python train.py --n_experts=24 --lr_router=0.000706 --batch_tokens=[65536, 131072, 196608]
Below are experts of layer 4 (counted from 0) of a mixture-of-experts language model. Rows are named router (the router's row for the expert) and show model dimensions 0-127. Each number is 500 + 40 x the weight over its row's rms, rounded and kept within 0 to 999. Numbers have three digits each.
After each expert's rows: "gets" lists some tokens that make up at least twice as much of what it gets as of all text. This comes from a sample of Wikipedia text that the model never trained on. Tokens count by the router's weight.

# expert 1
router:502520597581565480558512465481568510484442456438522555464461537584452516481526492577510458490564495537496460552559521444507471538502511478503527454541567595472516482454495479521462554539523507529489511456546569511530547464473513522538529448545513544475527550481478511464411483498465475494483523496457472484532488432528503489491431486443455460498456514471533434452431511553464522518575
gets: " of", ":", ".", " |", " the", "="

# expert 13
router:482493565556447476526588445537502547430487497444520621523474517550464514482512480525552461424535551545538487510558522512492530550498481492460519478467540534579496524455491496429511477467542429542452503479578497531452531461446503540534447484556500556436522556583441533552474548497506469484449496527487461500503538499452492471475471556534514500516487496473511432454472565536472529559545
gets: ".", " |", "\"", " (", "us", "ia"

# expert 15
router:463523571502507501542494488467542561516478469457529543468519562538470538460544411556543442482525469494548407514472554532588514519478491494557560466558529549495499505479479425498500539495526452527475449518534515458532542473443488487558494493522490539498487486505479530463467453500527501549501581493381487393524506466552422477464483461530555544537472472470499413482485511543453472540533
gets: "ed", "ing", "s", " to", "ly", " of"

# expert 20
router:506509542539519483517479479508600557417446480486517568475500597530459544436505411527508499480488514530503465497481576516511469538471497479547516458554541563488488525431525428467502531478543474555462506478539542521500526464462470488542487402580465552493458487512499543493402542482474486494506549525460479488514521469544379507427455482471469471524508495473497424449472471516463537472518
gets: "s", "ed", ")", " and", "ing", " Total"

# expert 3
router:519533535539495492467578445477485520429448466471521493434510547556474548470573454500611493489537469468576509543569565497531551516485437529524522469499498512474450542447519491486501475474534465545445513537530557536520559469455472504541515441495510575504512556562475511471472559509504531522502549469448423474537561442493471489473453532480478557522453496494493440491493592556489510552570
gets: " de", " con", " ex", " pro", " se", " dis"

# expert 14
router:514499568533535434492506500495579538483505436464514518475490534550469539423536454537558507500543529528539511505508520573510468536474486474536543436531569512520429535419488513485504529530546439569455484490537561542538513484411442505564544407550501494462526549491467547492395516502433517511487502509481463523530511473542427458454454547414428489538470473493476468468500512521478480513530
gets: "|", "-", " |", " the", "The", "==="

# expert 6
router:512498522526502483525545485528524506450477457478542560455450536530472524422535420550532430467543486546543484562540519526532471557445476460514558467516552514564406496444524507451462502528533464543442449511557542505554598515456482495536474484528514474452508509612495543518451530521478448556471528492478487493513563449532455489492461512482557571540465501442504463472496560565492495531553
gets: " the", " a", " in", " an", " his", " The"

# expert 11
router:519474535464531507519559409532472551444469470476550510497494513538448521499516474550569444497575495492532485517549591482514521550487447490524555472504525540562436590476485522439560493478528461572485469456530531512535530524477442495552530487508484455489540489533449521442502513467493463519482504490478391478559525446517462464426457489552500497529443411455568445482468532544468476506563
gets: " F", " C", " T", " P", " B", " W"

# expert 8
router:468512598488513447480571436454555554477493458460550520497434544518450527435506434509565519470518552522545467499524518502513479499487508445523542447533489518478507508432531457477553521506506479534483522532543507446490503452502498529530474428517508569454535527501433525470454507504506506522448524508418397473532533467564515443437475551473518562497435460527449444442472494530423486545581
gets: "\n", " \"", " (", "==", " ==", "==="

# expert 10
router:441495554504488531480512487510520509519441429455488561477514554558473542489541490518552430458559483531529471544562554505560519556456512519454555469509520584477488536451522466439522541504594471594468487474569548526503551472439480548535517453542525538451512529500435520479485492424486514525452513510475489481520533448480453474457458564511471452553504495437504443404452511531462518506548
gets: " in", " on", " at", " the", " of", " for"

# expert 9
router:523548571569496522515474430494525544476539452491511581505519550540438542488466440524522498534497511509493485516506513565513469497480461515448549458503537548509501533468505498449462484435579430545503509526547549533503555464445484469545510443569515538533473552493429544519423612472455477496505473492488428506521594447489454470456441483498431509494463495511507421465499546500437552507457
gets: " |", " 0", "re", "e", ";", "N"

# expert 12
router:514463556459495470530561425510484523441456434487526567462471539534388544500497477560535474528532505509498425567546528519570461487500446474474552496509539527489456530468566486459511512489581464563476533517576529486534579504450513518548502503513430518506527497511489555436488562475437494539477502500462446492524612444550497463429468482522490529510460443450459477475510516530468498496537
gets: " Ma", " I", " U", " Al", " E", " Ba"

# expert 0
router:421528554508465500513546503517530539454523491466578509510512546497438527445550419513549415421542513556531485500462540566524490527469513480523527468506553527532458549476488448469550483532567421561440425458540558439536498497460462464553475468512516486484543492511431556521494516447480498514498496528451462489496525464508418400418479563512523541537474493484506469486469557495446475513506
gets: ",", " and", ")", "\"", " it", " or"

# expert 21
router:530496531489510530447543381464493546456528440516502502446449524533468511495500431469571484488522510510569505503563551500513474554485443476488581439518538559478444564432537514464524506490518434528466483520535530501508563448471482485517549436519538562480533535534447524459527534496506518502517554462466442508541591480482472469448467511460489536492424491525528447464473593551456519533575
gets: " ", " re", "-", " S", " p", " Re"

# expert 19
router:518519587480577483560525397470506558480560431459525510489504502553431535484498480537569431505525546495488518514533531502502483513498476479511565489442553519505493516457520505457462455487535462550493440519574540560518547483440502519561537477514479474519483483505442549489400554469440463526452493553461442459564552431552519457476466530461474469531485450459494436449475510507438526510545
gets: "-", " S", "|", "y", "an", "n"

# expert 4
router:508443525513449506492571459505516472490470460481534604482428521556457570490488504576532480473515546505521421563489557553541496520481515520484545450479532523538437568479519514449527521493539447539499524511536485563494567493460423560528475515541500507470521539535469537504440518496519452563452509489481471467495592459522487462479444556549534535546505431446427466436508500524432454541536
gets: "s", "son", ")", "'", " John", "ton"

# expert 5
router:457450572442518490466506449513532567485490488507492519474502551538499531470480463503539469529515530496504487489569534526522502523452446464492556469500524505531486497442563494389522531462546491597482470580603508523467592502466513506511475428532514501478467503545427568537477511460452455526468499528472434513571573473525463464442492492507528496555471474467491400415480510515438520526501
gets: " 19", " 1", ".", " 2", " 18", " 3"

# expert 22
router:494493574498478527478525491520503467508441447446543543474451551546460558499495433559559474465518485499519449593544499491574443488445508467474555443498508484569484505469486506462513522532535508552463496520553573447476537545447526486526480472545499482445510551553441525476463529487468444550458522466456485486506532456546483475481443518557559538582476459470463453454487576563456456563566
gets: ",", " was", " is", " as", " and", " be"

# expert 17
router:533553549495548560447531418475489596461511485469543475463509519530480573479486440459546440521501461528522542529529512508521487519481418483473549467515554516512496541480569494438518511465523481519509449524509537537558555488494439499535536448533554499501500501493450530494432542468480492508517504495452452526583574392532471416464443535479501504510461470501495391424505528561451506504533
gets: "s", "c", "p", "ri", "ra", "t"

# expert 7
router:511522568504521513451549429460498571426482506481579497454490549531428523497532481500564428483526480501537462524522558585527553516498469513506516473503587530535474519492484434500500527500518510522519512536528557456509562488468444506578465426594549519497518512523498507515389515454455510498504495505419480500521521435579474484483426507463546512556516445460494418471499522549476495550523
gets: "al", "t", "d", "y", "ment", "er"

# expert 16
router:475462538494504542457536460481523464485461450510543497477449586541419514485515485531541457450542476493495442534588606488503512555413518512462551428517506544530457523466544499459512508540536530550529492503556564476470567520526488503493490436518572490483537535550454491468488520471487459548446498480499431487525557419524532512467436524501525530562497476453566445454431521517429523538509
gets: " |", ".", ";", "|", "ed", " ("